config.yaml
routed_scale: 2.83
beta1: 0.95
max_seq_len: 512
Below are experts of layer 4 (counted from 0) of a mixture-of-experts language model. Rows are named router (the router's row for the expert), down (a neuron's output weights, with its number) and show model dimensions 192-255. Each number is 128 + 32 x the weight over its row's rms, rounded and kept within 0 to 255.
Before each expert's rows: "comes before" lists some tokens at least twice as common just after its tokens as in all text. This comes from a sample of Wikipedia text that the model never trained on. Tokens count by the router's weight.

# expert 4
comes before: ",", " |", " (", "'", "n", "i"
router [182 152 145 124 100 144 112  43 119  88  68 117  79  88 153 181 151 100  75 149 142 166 102 168 127 125 159 149 127 147  94 167 138 106 178 131 126 204 158 144 125 126  91 158 151 121 151 102 198 132 148 147 116 148 204 128 159 145  72 154 160 122 148 173]
down16 [117 147  79 164  93 173 153  92 122  79  92 102 119 103  99 137 102 156 116  84  73 126 122 126 105 143 203 125 161 133 151 105 129 157 141 158 112 171 170  88 115 175 111 129 171 109 112 165 181 176 115  90 118 152 126 126 108 128 136 143 149  92  90 125]
down17 [127 127 134 102 129  84  66 166 185 149 124 138 105 172  91  74 124  89 151 132 180 150  99 157 135 116  96 129 138 109 127 141 120  77 100 116 131  76 107 175 112  88 119 180 140 107 165 103  89  81 111 143  74 153 116 130 159 137 114 152 130 139 106 100]
down18 [150 173 102 161  86 102 161 125 119  54  87 150 160 126  78 148 150 173 127 151 108 178 123 152 131 147  86 151 149 111 145 155  78 119 142 175 160 146  99 124 145 140 151  97  96  74 167 131 134 191 173 137 170 102 135 139 122  94 128  68 143 169 102 136]
down19 [129 108 131 155 153  96 154 132 115 114 139 170 132 183 103 129  99 125 191 138 153 152 164 144  82  98  55 100  90 183 112  60 166 150 106 103  95 156 131  81 107 133  70  90 175  99 115 129 105 206 105 168 118 125 164 126  78 120 138 121 158  98 126 103]
down20 [115  80  99 113 108 113 172 143 115 129 116  86  74 130 183 147 153 115 120 148 149 156 121  94 119  95 113  98  79 100 144 114 144 119 112  87 114  75  50 119 116 101  77 123  49 118 167  92 125 139  84 165 152 116 117 144 150 187 153 115  80 143  94 146]
down21 [ 91 118 149  87 199 122  37 112 151 136 138 104 143 106 149 118  73 164 126 146 119 136 155  90  85 115 122 112  80 126 114 108 148 120 161  50 105 102 109 150  83 109  90  94 113 142 121 167 146  94 129 160 166 124 136 140 166 137 104  94 122 117 158 111]
down22 [127 109  88 112 103 109 142 183  83  88 132 140 158 172 126 109 175 151  67 159  89 138 165 146 118 109 134 146 135  97 148 148 120 128 100 152 168 185 100 146  85 126 124 115  82 185  95 112 143  78 212 123  80 126 159 159 119 112  79 172 133 119  94 136]
down23 [132 120 168 117 168 157  75  88 121 140 159 117 165 151 147 136  92 154 165 117 166 135 111 124 161 120 143 110 165  80 176  63 120 133 116 121 177  97  87 137 129 158  85 129  97 148 104 132 102 151 113 158  70 210 114 129 113  93 136 206 126 114 115 136]
down24 [141 137 142 102 121 161 160 157 124 113 161 145 122 122 154 108 125 102 122 118 209 140 130 125 136 138 145 133  82 144 121 158 112 126 129  74 114  67 114 153  79  62 180  73 112 145 107 126  76  98 146  85 139 124 125 117 141 126 142 100 142  92 155  73]
down25 [125 174 142 133 123 141 123 126 140  75 120 128 135 119  91 124  81 126 123  38  95  94 104  83 125 121 133 167 161 194 105 107  95 156 118 114 122 157 120 132 166 149  75 126 148 160 124 157 209  90 117 107 108 147 177  94 138 104 123 137 169  50 117 110]
down26 [116 140 118 128 118 166  97 130 156 149 105 109 126 135 152 180 119 184 101 124  90 169 109  95 132 111 124 197 135 146 168 174  88 120  81 135 118 189  96 113 183 160 114  69 172 139  77 159 167  93 112 128  89 155  86  88  76  76 126 134  81  94  68 198]
down27 [127 144  99  88 100 178 174 179 109 158 116 104 139 168 122 121  94 163 106 117 118 128 122  97 158 148 193 148 130 112  84 106 140 199 165 116 113 103 125 159 108 117 177 135 113 170  46 126 129 104 147 110 168  52 159 137 141  80 115 179  93 156 242 107]
down28 [ 72 179 147 109 122  77 135 115 129 142  87 107  60 173  78  95 116 103 102 166 142  62  90 186 136 116 149 213 115 103  39 131 172 138 148 112 136 139 126 128 140 114 154 181 101 129 175 173 148 114 111  65 125 105 172 105 157  97  61  95 136 103 134 140]
down29 [151 135 117 135 110 113 167 141 126 143 124 121 118 161 103 155 110  34 136 142 148 158 174 125 153 112 131 107 126 135 102 137 173  95  93 166 163 156 127  87  78  83  88  68 100 155 102 136 160 118 183 183 120 131 136 125 106 132 118 116 118 150 122 134]
down30 [114 124 118 191 143 141  89 120 122 117  97 120 139 132 112 112 156 109 142  65 141  98  92  82 135 131 158 152 113 130 107  88 120 140 170 121 161 105 130  71 167 170 102 156 116 112 144 124 135 132 167  78 123 152 143  75 105  68 148 125 158  81  86 118]
down31 [ 87 123 175 158 114 147 138 182 138 122 124 116 114 107 109 154 101 115 122  55 160 143 131 124 141  70  79 108 122 149 130  92 153 161 182 179 137 173 166 121 159 158 132 109 159 159 131 128 122 157  94 152 109  57 114 115  42 123 112 112  90 157 114 130]
down32 [128  83 144 115 160 187 167 143 135 142 105 142 169 228  67 162 132 146 108 176  65  98 136 127  98 145 161 120 118  97 105 141 175 171 121 160 114 126 153  69 154 142 123  86 127 128 116 164 146  64 150 134 129 124 116 123  57 119 121 150  38 177 149 158]
down33 [124  91 119 123 147 148 136 138 136 190 144 113 141  80 160 126 168 125 168 203  89 136  85 197  64 105  93 172 119 137 109 137 139 134 143 150 124  83 102  60 174 121  94 148  91 163 143 114 178 144 128  98 103 131 133 101  93 123 172 112 127 120 158 118]
down34 [162 122  77 136 126 111 127 140 139 136 101 147 131 111 149  41 123 126 132 132 120 116 140  72 103 124 132 149 158 129 130 123 131 126  86 156  93 174 161 144 128 153 124 124 136 150 158  81 180 163 155 151 108 145 130 147 134 117 120 127 140 119 137  83]
down35 [131 146 109 204 105  93 134 121 121 198 134  91 139 168 129  99 117 105 143 152  83 151 140 123 117 106 132 133 149  97  89  86 142 131 118  79 116 130 118 108 117 128 102 137 107  89 116  97 175 114 111 125 122 113 139  43 117 202 135 119  85 146 157 107]
down36 [150  47 100 116 153 174  84 183 119 130 109  58  92  64 108 111 134 142 156 122 123 126 115 110 106 137 139 111 144 141 172  72 111 160 117 102 169 173  95 105 164 151 110  81 245 102 133 163 134 109 157 124 122  74 126 145  78 129 160 132 143 104 118  97]
down37 [226 146 150 113 124 150 211 134 128 129  83 118  85 108 183 138  71 116 124 130 109 140 133  91 167  95 128 120 146 139 122  88  77 105 133 149 195 158 111 109 146 120  71 115 175 126 136  92 142  72 130 150  86 111 169 114 146 124 160  85 124  98 118 109]
down38 [170 171 148 156  76 105  99 125 162  93 117 120 171 141 139  97 145 131 120 104  84 102 120 157 133 143 132 125 128 157 118 152 131 130  84  98 100 134  81 180 139 151 188 139 175 157 135 103 115 150 149 101 125 147 135 125 194 152 117 168 132 128 105 109]
down39 [116 147 119 215 115 134 116 128 163 114  93 145 162  98 160 161 169 134  94 201  68 136 152 165 160  91 102 133  92 126 133  90 203 144 103 134  75 129 175  64 180 219 123 132 126 166 131 109 175 162 129 105 117 159  77  98  78  91 135 116 118 120 119 165]
down40 [144 142  86 153 176 156  85 165 126 133 111 121 161  85 161  96 133  86 131  76 140 138 128  74 117  74 169  90 149 140 135 140 126  96  96 127 102  89 141 164 160 144  38 115 154 128 162  94 124 114 174 137 178 108  96 118 186  83 133 142 148 173 146 123]
down41 [157 136 111 123 129 174 135 115 133 122 141 162 142 135 128 137 129 110  69 163 105 151 174  94 174 127  74 120 150 138 141 158 151  99 146 132 131 178 133 116 135 184  64 106 108 132 137 159 133 110 118 100 179 122 172 109 142  77 113 106 115 155 109 158]
down42 [110 164  84 145 108 115 128 133  73  67 100 105 136 141 148 149 143  86 135 198 101 152 170 115 171  69  87 101  98 137 155  72  52 173 124 104 133 167 146 165 161 143 162 163 123 121 159 132 164  92 148  80 110  79 155 117  95  38 113  72 130 138  88 132]
down43 [ 90  90  88 153 120 145 130 207 134 182 139  80 144 125 150 125 183 174 176 214  72 187  94 160 132  52 108 128  83  58 109 141 137 145 109 100 155 113 139  98 140 183  91 161 131 157 119 177 145 187 185 142  60 121  82 125  75 105 131 150 114 121 152 143]
down44 [120 167 142 117 140 123 138 131 162  51  95 137 132  87  83 156  92 138  95 110 114 129 122 130  79 174  81 108 147 157 134 109 114 140 166 164 121 101 154  83 178 122 176 132 143 106  87 184 163 125  65 103 122  91 139 142  38 158 137 105  93 119 119 135]
down45 [112  41 144 126 146 136 147 169 186 131 113  79  84 113 129 117 100 110 165 143 141 116 130 123 173 121 144 146 149 109 153 145 161 174  69  91 210  99  62 149 151  82 167 109 150  92 145 119 140 148 160 194  72  98 114 134  79 145 129 139  86  89 139 100]
down46 [136 119 130 118 142 109 132 155 201 183 125  85 124 158  84 108 114 116 103 126 172  82  95  75  95 166 135 148 164 119  85 194 146 173 128 148 103 134 146 106 161  48 106 158  80 171 117 122 105 138 125 193  72 170 141  89 167 136 121 188  82 212 104 107]
down47 [198 150 102  54 112 112 114 156  96 144 189  83 126 129 126 107 129 102 158 163 127 142 157  70 131 170 187 124 170 101  83 140  93 106 146 134 125  95 133  91 164 117  61  71 108 131  96 133  89  50 120 133  53 148 122 105 196 153 101 132 116 123 171 104]
down48 [121 184 148  83 162 169 175 142  74 130 134 135 111 167 100  84 145 144 145 133 123 157 111  69 106 129 217 144 166 129  71 162 115 164 175 124 194  69 142 163  94  91 152 133 122  79  99 127 102 109 156 107 129  92 143 163 137 160  92 194 183 138 169 110]
down49 [126 126 187 134  92  85 137 114 133 167 116  96 174 146 126 101  84 170 111 129 127 149 110 164  56 167 133 132 135 107  67 144 106 130 153 161 136 106  72 176  80  33 140 149 201  72 138 162 118 145 112  92  89  90 141 113 142 111 160 183 107 129 128 126]
down50 [205 113 127 129 155 101 144 112 126 187  98 119  89 131 104 170 114  93 131  72 121 127 118  93  66  89 164  79 131 136 114 117 129 114 137 116  75  67 133 146  86 113 100 116 154 138 139 104 146  95 121  90  97 106 143 104 211 196 159 184 119 149 139  69]

# expert 3
comes before: " the", " a", " was", " his", " be", " an"
router [178 151 124 139 109 140 130 143 148 180 130 152 115 123 190 184 107 125  79 125 135 147 112 192  77 129 108 128 105 124 124 148  97  84 135 126 139 119 113 141  63 105 144 149  92 111 176  79 146 112 131 128 165 165  95 180 183 106 104 155 112 105 165 121]
down16 [150 131  47 144 127 191 138 116 114 125 145 133  93 103 142  99 150  94 114 136 157 100 107 124 176 103 138 166 112 167  96 101 138  99  85 116 128 104 137 128 118  78 123 112 133 152 117 174 135 166  69 175 135 186 118 171 121 118 121 152 127 121 143 172]
down17 [117 137 151 144  90 156  79  96 130  88 144 134 126 118 169 149 159 103 123 152  94 121 137 127 148 117 118 117 160 182 101  92 150 158 106 153 186 190 137 190 141 142 121 191 115 104  98 181  99 112 156  99 152 113 136 117 159  61 110 166 149 143 115 148]
down18 [102 121 144  78 112  97 127  81  95 169 168 155 113 118  69 137 170  81 102 106 171 117 143  80 193 162  85 135 151  89 112 147 141 119 164 137 140 131 107 119 252 142 189 106  86 131 144  78 115 110 118 124 151 115 139 108 109 101  38  38 124  90  74 141]
down19 [147 165  79 134 152 180 104 151 109 103  96 178 173 113 128 102 132  58 121  96  58 100 130 154 144 100 151 126 139 108 145 121 175 119 122 131 187 163 126 126 135 146 182  41 113  75 136 168 198 161 165 144  91 123 112  57  78 134  86 109 161 154  74 132]
down20 [155 108  86 131  98  95 121 194 201  81 163 108 121 157 120 143 165 169 103 116 158 154 154 172 120  88 128 184 127 109 100 139 147 102  91  68 129 160  96 129 151 184 136 156 141 183 123  77 112 200 103  59  96 119  65 138 111 132 162 113 134 135 132  99]
down21 [ 98 117 113 151 207  98 127 161  99 183 177 127 132 134 133 154 143 115 166 143 129 139 105 102 124  87 133 142 141 125 122  97 164 164 155 154  76 153 127  84 164 100  48 155 161  93 117 143 129 110 122 135  99 131 114 152  34  81 100  70 129 131 156 110]
down22 [ 93  66  92 164 129 123 137 113  86 103 101  97  82  92 109 119 149 183 132 128  96 142 152 141 174 148 150  93 165 145  94 119 151 110 120 163 157 199 106 118 127  79 120 130 140 116 161 121 145 110 101 105  79  90  97 173 142  70  75 135 107 104 112 142]
down23 [108 187  92 107 148 110 130 130 147 108 125 170 102 110 137 178 156 125 168 138 118 215  93 142 108 143 145 123 143  91  85  75 119 154 120 144 146 183 142 128  96 161 147 130 147 100 149 122 149 145 107 106 186 139 129 129 111  92 145 131 139 169  96 158]
down24 [153 156  95  98 109 137 135 119 161 165  82 160 215 184 134 152 128 161  99 108 110 110  96 140 150 124 114  79 124  91 174 107 133  57 144 134 126  78 144 107 104  89 115 149  98 114 110 162  75 124 181 137  85 164 150  89 152 155 150 123 104 120 124  66]
down25 [139 106 117 109 136 142 147 126 121 123 153 176  77 116 106 117 139  94 111 123 188 117 127 177 127 183 116 165 150 175  81 149  63 111 124 129 167 127 114 184 126  98 122 169  65 122 121 111  51 140 121 169  95 121 147  54  65 109 140 138 117 172 138 158]
down26 [205 127 142  87 148 128 151 127 116 148 181 138 150 123 136 153 123  68 100 113 164 144 144 131 154  99 147 164  93 140 150 120 101  65 103 134 169 111 180  90  92  86 100 172 113 116 155 157 141 104 136 190  84 106 156  87 113 179 150  81 131 117 133 155]
down27 [159 140 171  88 160 151 100  93 128 144 110  87 137  92 143 147 128 150 159 115 189 180 141 114 158  96 142  96 105 129 130 115 124 100 155 144 111 108 181 169  94 165  54 130 145 160 141 117 168 148 129 128 135 165  73  81  71 141 138 148 164 111 120 138]
down28 [152 113  90 112 128 204 184 131 108  77 129 121 150 111 142 117 123 112  86 118  83 122  67 111 158 145 132 120 154 122 153  97 156 114 109 117 174 119 104 136  88 138 132 107 148  65  62 116 104 128  98 125 123 122 149 134 192 145 130 153 143 169 121 127]
down29 [ 92 148 187  83 120  53 160  79 157 171 130 153 112 125 111 166 138 103 141 104 127 129 149 127 174 143 141 151 121 166 136 134 125  84 141 132 137 115 185 150 155 111  69 100  94 175 186 125  73 105 130 107  84 101 145 142 183 160 167 133 114 173 143 145]
down30 [ 45 101 107 119 209 112 180 131 164 118 152 139 161  98 125  93 118 126 134 113 107 180 135 176 126 141 176  96 175 117 179 215 139 160  94 176 110 140  48 115 139  93 153 120 150 142 137 124 107  85 132  89 119 138  67 135 151 138 122 102 130 137 134  94]
down31 [120 196  93 139 112 103  54 130 144 132 140  93  57 183 123 187 129 127 152 122 199 160 141 106 159  96 107 157 112 132 100 144 145 161  69 113 135  88  76 218 129 136 120 141 128 120 109 105 117 106 102 113 164 155 162 160 118 143 142 164  48 126 140 154]
down32 [170 156 155 106 134 175 124 160 158 127 168 136  95 118 122 125 146 169 148  91 118  95  94  44 140 167 147 121 148  73 143  75 140 111 127  72 103 105 159 101 100  77 142  64  93 129 140 171  91  90  96 178 137 119 168 163  85 140 149 120 150 118 100 129]
down33 [ 95 175 114 153  57 124 181 131 109 111 121 102 163 165  86  92 112 140  78 126  75 126  93 116  78 109 140 182 161 154 147  75 102 125 137 165 142 127  58 114 144 158 122 143  78 118 108 107  75 118  48 139 214  98 137 160 153 132 112 168 130 132  78 137]
down34 [ 99 104 111 143 138 107 138 132  98 105 123 107 151 133 114 113  80 130 131 178 105 104  74 125 152 175 115 137  92 168 185  52 154 167  87 121 105 144  88 162 122 118 189  27 142  75 156 179  71  75 131 108 139 125 134 163 141 123  93 144 140 126 136 134]
down35 [ 44 183  92  72 101 157 155 124  70 116 126 106 157 142  59 159 112 162 129  95 106  93 171  34 145 137 122 126 166 144 132 151 140 166  74 114 138 149 104 106 128 155 141 121  72 149 121  94 132 134 126  84 121 136 215 138 121 132  64 169 121  99 118 131]
down36 [155 143 119 167 131 189 135 146 125 117 121  91  94  98 138 140 138 148 122 135 109 154 157 158 120 139 142 127 126 148  32 153 133 131  51 108 140 158  92 147 125 104  98 210  44 158 164 122 199 142 136 114 125 160 135 170 125 177  99 124 134  83 155 147]
down37 [146  98 112 187  92 151 157 138 123  82 147 145 169 135 118 144 128 154 116 113  76  77  94 205  69  89 142 106  96 111 222 121 123 149  99  96  91 135 208 116 156 143 126  54 160 137  98 176 128 124 132 104 104  74 167 130 183 110  65 137 109 120 168 191]
down38 [ 95 130 113  98 119  94 115 153 147 132 157 216 131 136 163  87 155 154 167  66 118 163 178  96 100 177 123 110 206 108 125 141 123 166 173 125 205 111 114 130 113 109 182 117 165 138 144 105 122 199 103 125  74 168  99 147 161 190 111 151 128 127 144 139]
down39 [130 125 137 174 151 113 117 126 141 104 116 192 122 184 171 107 121 148 124  82 153 123 172 104 140 121 103 161 107 126  94 125  89 222 108  83 118 136 151  54 107  87 150 156 180 166  83 148  94  50 102  65 196  73  88 114 105 109 174 129 106  91 154 119]
down40 [131 139 138 106 135 135 150  73 182  99 127 139 148 124 165 113 171 107 103  93 128 150 160 195 144 112 164 143 123 148 118 145  89 155 105 155  88 151 102 109  81 113 170 157  97 197  85 135 176 165  87  98 152 120 131 188 192 118 127 144  85  81 198 137]
down41 [107  73  80 124 129 189 156 155 169 213 101 130 148  97  82 143 103 136  80 100  73 159 139  75 132 150 193 137 159 149 112 126 127 146 178 117 137 126 161 150 100 122 110 150  96 152 119  89 132 181 133 123 113 110 140  67 127 121  87 154 191 145 118 136]
down42 [133 202 126  83 112  91  92  88 142 113 112 130 144 149 161 113 108 158 134  94 183  99 148 133 142 110 155 136 121 158  87 101  91 148 110  75 119  81 163  91 162 116 118 140 105 142  80 172  71 112  99 134 148  99 167 118 104  94 130  95  95  95 167 122]
down43 [180 190 159 148 112  77 114 117 110 154  79 146 112  89 114 157  91 133  93 112 174 135 102 125 163 180 143 114  86 107  94 107  64 129 141 118 124 124 111 105 148 132 140 131  86 101 164 119 158  62 137 147 145 118 178 113 112 109  67 121 142 114 154 141]
down44 [129 130 108 126 141 104 143 121 122 139  85 114 154 186 136 126 182 111  99 104  91 147 111 157 135 166 123 120 125 107 164 127 155 175 104 171 155 127 111 202 164 139 144 109 129  89 132 105 141 121  99 103 144 180 114 137 180 167 149 108 129 139  86 114]
down45 [131 128 115  57 179  94 129 110  67 111 158 133 141 138 137 110 143 131  88 119 147 134 148 104 118 136 140 143 121  61 141 129 137 148 137 153 125 146 152 116 169  62 224 123 106 112  94 183 102  80 146  84  58 128 128 138 122 100  72 163 174  95 101 124]
down46 [ 88  98  98 128 172 192 143 121 161  78 110 136 124 132 167 137 137 159 112 163 104 119 131 145 191 117 184  83 128  76 107 141 111 147 104 168 131 134 101 114 107  94 107 134 157 137  97 204 116  89 151 171  68 129  61  73 159 100 103 116  88 171 191 138]
down47 [154 116 116 122 142 143 135 153 123  96 121 116 154 151  99 154 137 107 127  95  86 136 113 188 127 133 115 110  88 120 154 172 167 153  95 172 122 131  95 185 152 125 126  79 108 109  93 111 142  90 142 146  94  89 141 140 100 115  92 118 112 140  72 139]
down48 [166 165 121 163 129 123  54 170 132 147 127 157 122 129  62 154  96 138 116 157 118 180  83 144 107 154 170  61 154 124 115 124 111 135 149 166  99  83 175 156 117 198 110 116 111  88 108 129 118  79 185 136  72 108 143 114 173  95 115  56 119 112 145 133]
down49 [ 97 135 161 161 152 118 102  96 155 120 179 159 154  87 156 211 131 166 233 208 162 200 102 120 103 129 160 111 129 110 133 142 113 109 137 133  99 123 126  49  84 140 155 108 127  94 120 148  71 132  70 120 139 178  86 126 176 115 121  99 138  51 153 143]
down50 [118 162 161 111 112  96 118 139 130  99  81 128  90 129 158 117  95 103 105 142 117  99 164  62 140 129 156 120 139 166 144  95 163 145 185 126 167 163 123 168  79  89 159 138  96 151 106 128 119 138  81 130 114 126 174 148 147 148  93 169 132 147 157 181]

# expert 2
comes before: " of", ".", ",", "s", " in", " and"
router [133 140 114 122  83  71 103 120  85 110  71  98  78  90 146 153  92 116  91 127 141 130  93 148 108 121 105 145 133  98 121 131 110 121 170 160 170 147 168 125 155 160 130 130 155  98 195 100 141 104 147 104  92 114 189 123 115 121 108 112 127  71 120 173]
down16 [ 84 176 107 169 126 148 106  91 186 124 123 159 119 112 103 106 108 157 123  99 133 139 121 134 114 187 114 105 105 193 149  65 101 105  93 149 100 152  80 126 164 187 146 170 121  81 142  82 103  80  32  83 172 159 148 161 190 134 125 195  91  99 102 136]
down17 [143 103 141 154 141 160 171 141 125 146  76 144 127  99 111 142  96  86 119 124 116  95 128 126 165 116 127 108  98 129 139  89 175 145  98 121 162 147 178 116  90 116 145 104 141 117 119 104  82 104 121 125 105 150 133 127  97 173 153  94 126 139 160 120]
down18 [125 153 156 138 130 157  79  94 156 104 144 161 131 145 132 120 134  96 176  98 132 139 134  66  80 157 107 115 212  96 104 127  94 153  72 188 138 188  83 129 118 140 137 211 156 143 128 104  78 130 115 118 111  98 145  92 132 111 102 115 180 180 197 132]
down19 [100 128 102 135  66 127 143  74 150  67 130 129 150 105 103 118 143 100 148 129  79 126 107 127 127  88 107 178 222 144 161  99 178 104 135 122 151  78 116 165 154 164 169 160 130  91 146 133 188 103 138 124 189  91 177 135 100  60 138 136 127 140 142 130]
down20 [ 81 212 146 145 134 145 113 156 197 118 127 155 205 173 141 147 156  92  98 167 148 143 165 136 154 117  59 153 184 126 132 100 109 133 150 133 150 127 161 107  92 129  61 184 135  92 121 113  90 168 112  79 120 133 131 108 160 154 141  90 138 189 154 169]
down21 [100  72 136 117 139 106 157 148 123 111 152 101 110  70 211  55 155  68 144  84 166 134 152 163  77  62  67 116 156  86 180 106 152  87 112  91 128 118 141 118 128 110 129 146 153  82 166 125  89 133 120  79 136 103 136 172 197 154 131 136 119 162 141  99]
down22 [157 146  47 157 149 161  80 159 100  88 122 137 175 136 113 158 191 146  84  85 132 133 158 181 153  76 176 183 155 111 208 172 126 160 107 159 131 145 133  98 107 116 135 132 154 144 115 175 143  87 144  96  89 135 167 163  90 148 111 110 151 129  98  77]
down23 [145 161 131 124  86 115  80  67 122 116 138 159 126 123 130  68  79 155 125 152 124 136 152 135 105 182 120 113  93 131 105  86  89 129 151 171 141 130 182 150 147 212 126  56 123 118  72  81 156 120 130 124 142 143 144 110 142  89 173 157 132 108  92  57]
down24 [107 132  99 146 130 101 159 146 114  90 136 133 156 158 112  80 194  77 130 132 138 162 139 127 100 147 154 118 167 159 184 133 138 128  68 117 129 150 167  99  94 143 139  91 156  96 160 139 131  80 119 171 115 108  86 109 155 161  89 129 145 191 201 102]
down25 [112 122 112 174 118  83 157 118 107  84 136  93 165 143 153 109 207 128 173 120 105 120 132 115 114 168 117 177 166  68 168  98 155 101 154 191 173 136 101 124 122 149  91 178 103 164 165 134 175  60 114 100 122 145 107 124 121 153 124  95 151 135 143 133]
down26 [101 116 132 121 162 102 122 203 126 122  93 140 161 132 143 142 131  80 127  96 132 150 138  76 141 103 124  96 129 200  69 146 140 110 138  72 181 153  78 132 171 125  87 203 137  44 167 150 105 179 115 107 150 140 114 103 163 146 137 119 107 103 170 165]
down27 [141 117 137 123 129 181 112 138 132 141 123 138  98 194 112 125 113 161 174 164 137  68  92  96 107 137 115 115  96 139 180  96 114 153 169 187 132  79 105 103 156 111  73 181 115 105  98 146 180 118  83 143  89 129 121  81 123 126 116 110 135 124 107  83]
down28 [146  98 141 110 153 159 134 124  82  99 162  95 117 164 126 157 103 140 106 194  94 162 131  89 128  89 174 146  49 111 141 201 138  84 163 103 113  96 164 115 109 103 113 117 124 134 116 187 133 176 111 139 148 156  70 100 125 115 188 118 146 106 152 119]
down29 [127 162  89 125 124 150 156 137 146 144 145 127 120 117 111 185 154  83  85  89  91 153 108 102  91 180 125 140 142  68  83 172 141 163 176 117 166 147 128 148  66 126 151 101  85 166 100 124 103 152  57 133  88  87 122 153 146 123 113 136 145 122 151 146]
down30 [169  74 140 121 125 153 111 195 147 117 107 144 113 101  90 139 105 124 100 184 137 106 106 154 160 101 172 143 135 105 111 109 154 180 180 147 127  62 153 112 154 145 127 212 129 137 145 205 129 147 147 100 152 104 121  65 145 169 168 184 100 130  99 132]
down31 [123 115 145 118 124 161 127 149 137  71 147 117  87 137 118 102 147 139  42 143  31 162 128 131 107 115 143 107 148 118 118 149  83  98 100 150  91 172 143 152 163 190 141 132 123 103 119 140 173 135 152  86 162 153 135 136 154 128  79 136 123 155  98 158]
down32 [147 146 121 127 122 145 130 144 179 143 152 107 138 102  56 162 130 112 103  84 157 140 117 106  93 141 167 186 120 136 117 182 138 120 163 105 121 101  98 183 138 143 150  97  55 174  72 169 166  77  94 120 178 147 117 155 126 138 139 159 105 105 132 129]
down33 [ 93 129 136 119  88 151  97 133 128 133 145 164 113 122 164 120 128  70 127 176 133 136 148 133 102 115 106 122 142 118 118 149 108 119 159 188 149  92  73  86 149 149 182  95  72 179 103 101 137  71 130  52 104 182  83 101 170 141 113 108 137  69 167 114]
down34 [180 114 135 153 129 122 181 115 124 111  97  98 133 134 150  83 135 144  71 189 158 106  95  99 129 209  62 107 149 164 195 141  93 167 101 159 119 179  66 135 152  79 137  85 199  89 122 117   9 149 116 138 144 121 160 106 142 103 192 143  73 116 140 120]
down35 [132  83 133 180 121 102 172 100 181 160 165 103 155 176 173 152  99 176 170 114 131 137 126 147  81 112 121 131  95 165 194 117 146 167 172 131 144 171  90  91 230 131 125  56 130 135  88 133 147  71  93 138 142 146  96 154 153 123 134 144 113 111 136 118]
down36 [103 167 171 159 140 143  93  95 163 129 149 190 201 143 165 159 155  81  94 130 144 135  81 174 158 146 131 114 148 144 101 136 135 157 111 149 141 152 161 148 162 144  63 133 103 100  93 129 176 141 118 114 111  98 130 137 134 139 133  17 129 187 113 144]
down37 [ 69 150 132 104  95 129 143 113 179 138 150 136 180 102 104 127 164 166 154 155 124 135 137 155  87 178 153  88 141 150 148 153 166 113 164 187  85  86  94 140 107 145 120 141 151 119 125 166 118 146 103 112  96 143 149 141 119 116 169 159  74 135 127  89]
down38 [114 107 128 129 124 120 176 130 138 142 120 127 146 162 183 184 119 107 117 145 156  78 103 129 135 183 148 138 165  71 132 128 152 228 133 116 145 137 103 102 103 109 134  74 122 107 142 117 126 175 105 145 100  97 178 134 127 132 183  52 115 142 169 115]
down39 [112 135 166  45 142 150 195 122 182 110 170 153 136  65 103 161 147 133 154  80 181 127 142 132  96 107 127 149 121  76 136 135 139 135 177 145 137 134 109  97 122 107  88 199 152 134 119 105  90 138 110 120 121 130  58 163 129 169 136 103 132 163 143 119]
down40 [152 109 169 126 182 145 149 178 154 158 167 100 180 135  61 189 109 108 130  87 134 168 110 148 178  88 135 109  90  97 103 107 110  97 144  56  71 151 138  96 167 123 185  81 155 161 150 142 143 135 137 141 119 123 135 124 115 107 166 167 132 163 162 124]
down41 [130  93 156  81 143 108 157 100 162 142 140 100 169 160  68 170 146 119 148 166 101 136 163  84 189 147 150 105  72  30 139 219 120 144 131  95 134  94 101 144 147  98 124 160 112 133 124 170  48 152 105 106  78 114 132  75 104  85 166 106 168 177 154 150]
down42 [ 92 134 111 143 162 122 159  83 139 159 114  92 117 137 150 145 133 138 201  94 124 134 143 169 163  65 149 157 109  91 159  82 105 115 150 100 124 127 191  64 133 161 125 100 160 130 117 124 169 131 147 113 142 115 120  87  50 106 194 120 140 172 126 144]
down43 [158  82  81 149  76 131 101 152 144 110 125 112 142 126 127 128 186 144  90 105 106 110 162 141 119 134 114 139 158 205 125 113 154 111 153 139  84  96 135 137 126 104 139 111 175 184  57  94 116 127 123 135 128 117 119 146 128 107 102 151 118  32 112  89]
down44 [ 68 120 169 160 144 113 155 136 176 156 127  98 127 147 150 156 118 151 165  83 165 120 143 128 145  78  97 122 105  90 106  73 148 162 156  93 143 195 160 112 144 153  96  75 147 118 100 131 113 131 114 126 133 111 108 149  59 105 163 146 107 149 123 108]
down45 [172 140 100 142  86  88 141  82 105 110 183 101 108 116 183 125 113  88 194 107 159 114 144 171 150  96 118 160  95 129  83  99 125 157 170  87 143 193 119 102  28 127 153 112 143 154 118 144  96  99 134 154  78  80  95 101 148 111 104 160  89 106  93  99]
down46 [138 157 109 108 134 148 107 184 108 104 116 108  87 120 106 119 158 109 126 152  54 139 145 133 161 101 117 149 136 196 153 110 137 105 145 176  89 123  96 142 122 124 151 181  87 184 102 153 151 133 148 112  98  71 171 163 177 131 130 170 125  88 105 108]
down47 [118  99 142 187 138 145 115 159 113  61 107 146 121 142 130  68 140 118  90 152  47 109 160 119 127 155 132  98  92 153 119 124  79  92 143 123 116 104 122 223 156 177 129  98 138  92 106 123 128  83 153  73 168 105 145 151 227 134  81 124 102  81 135 111]
down48 [187 129 183  78  94 143 149 156 152 120 152 137 163 120 153 131 117 100 106 165 120 215 103 129 189 148 133  95 175 114 148 142 106 104 168 117  86  58 178 190  88 117 163 107 149 145 159 118  83 231 165 145 147  83 112  92 130 140 115 103 132  99 134 109]
down49 [106 182 119 163 160 163 125 166 155 136 172  53 115 155  80  74  96 203 130 132 149 148 173 122 121 100 149 179  70 159 180 132 179  76  72 159  97 122 110 102 130 111 107 132  99 112  81 127  83 141 157 143 155 193 123  97  77 160  82 166 140 192 121 111]
down50 [115 123 104 134 130 114 186  77 129  84  87 138 156  89 178  91 111 152 131 134 150 197 184 133 183 151 120 108 117 155 176 169 132 180 152  95 167 115 127 110 103  83 116 154 121 123 165 159 103 125 124 129  82  93 181 109 149  97 133 174  93 128 197  79]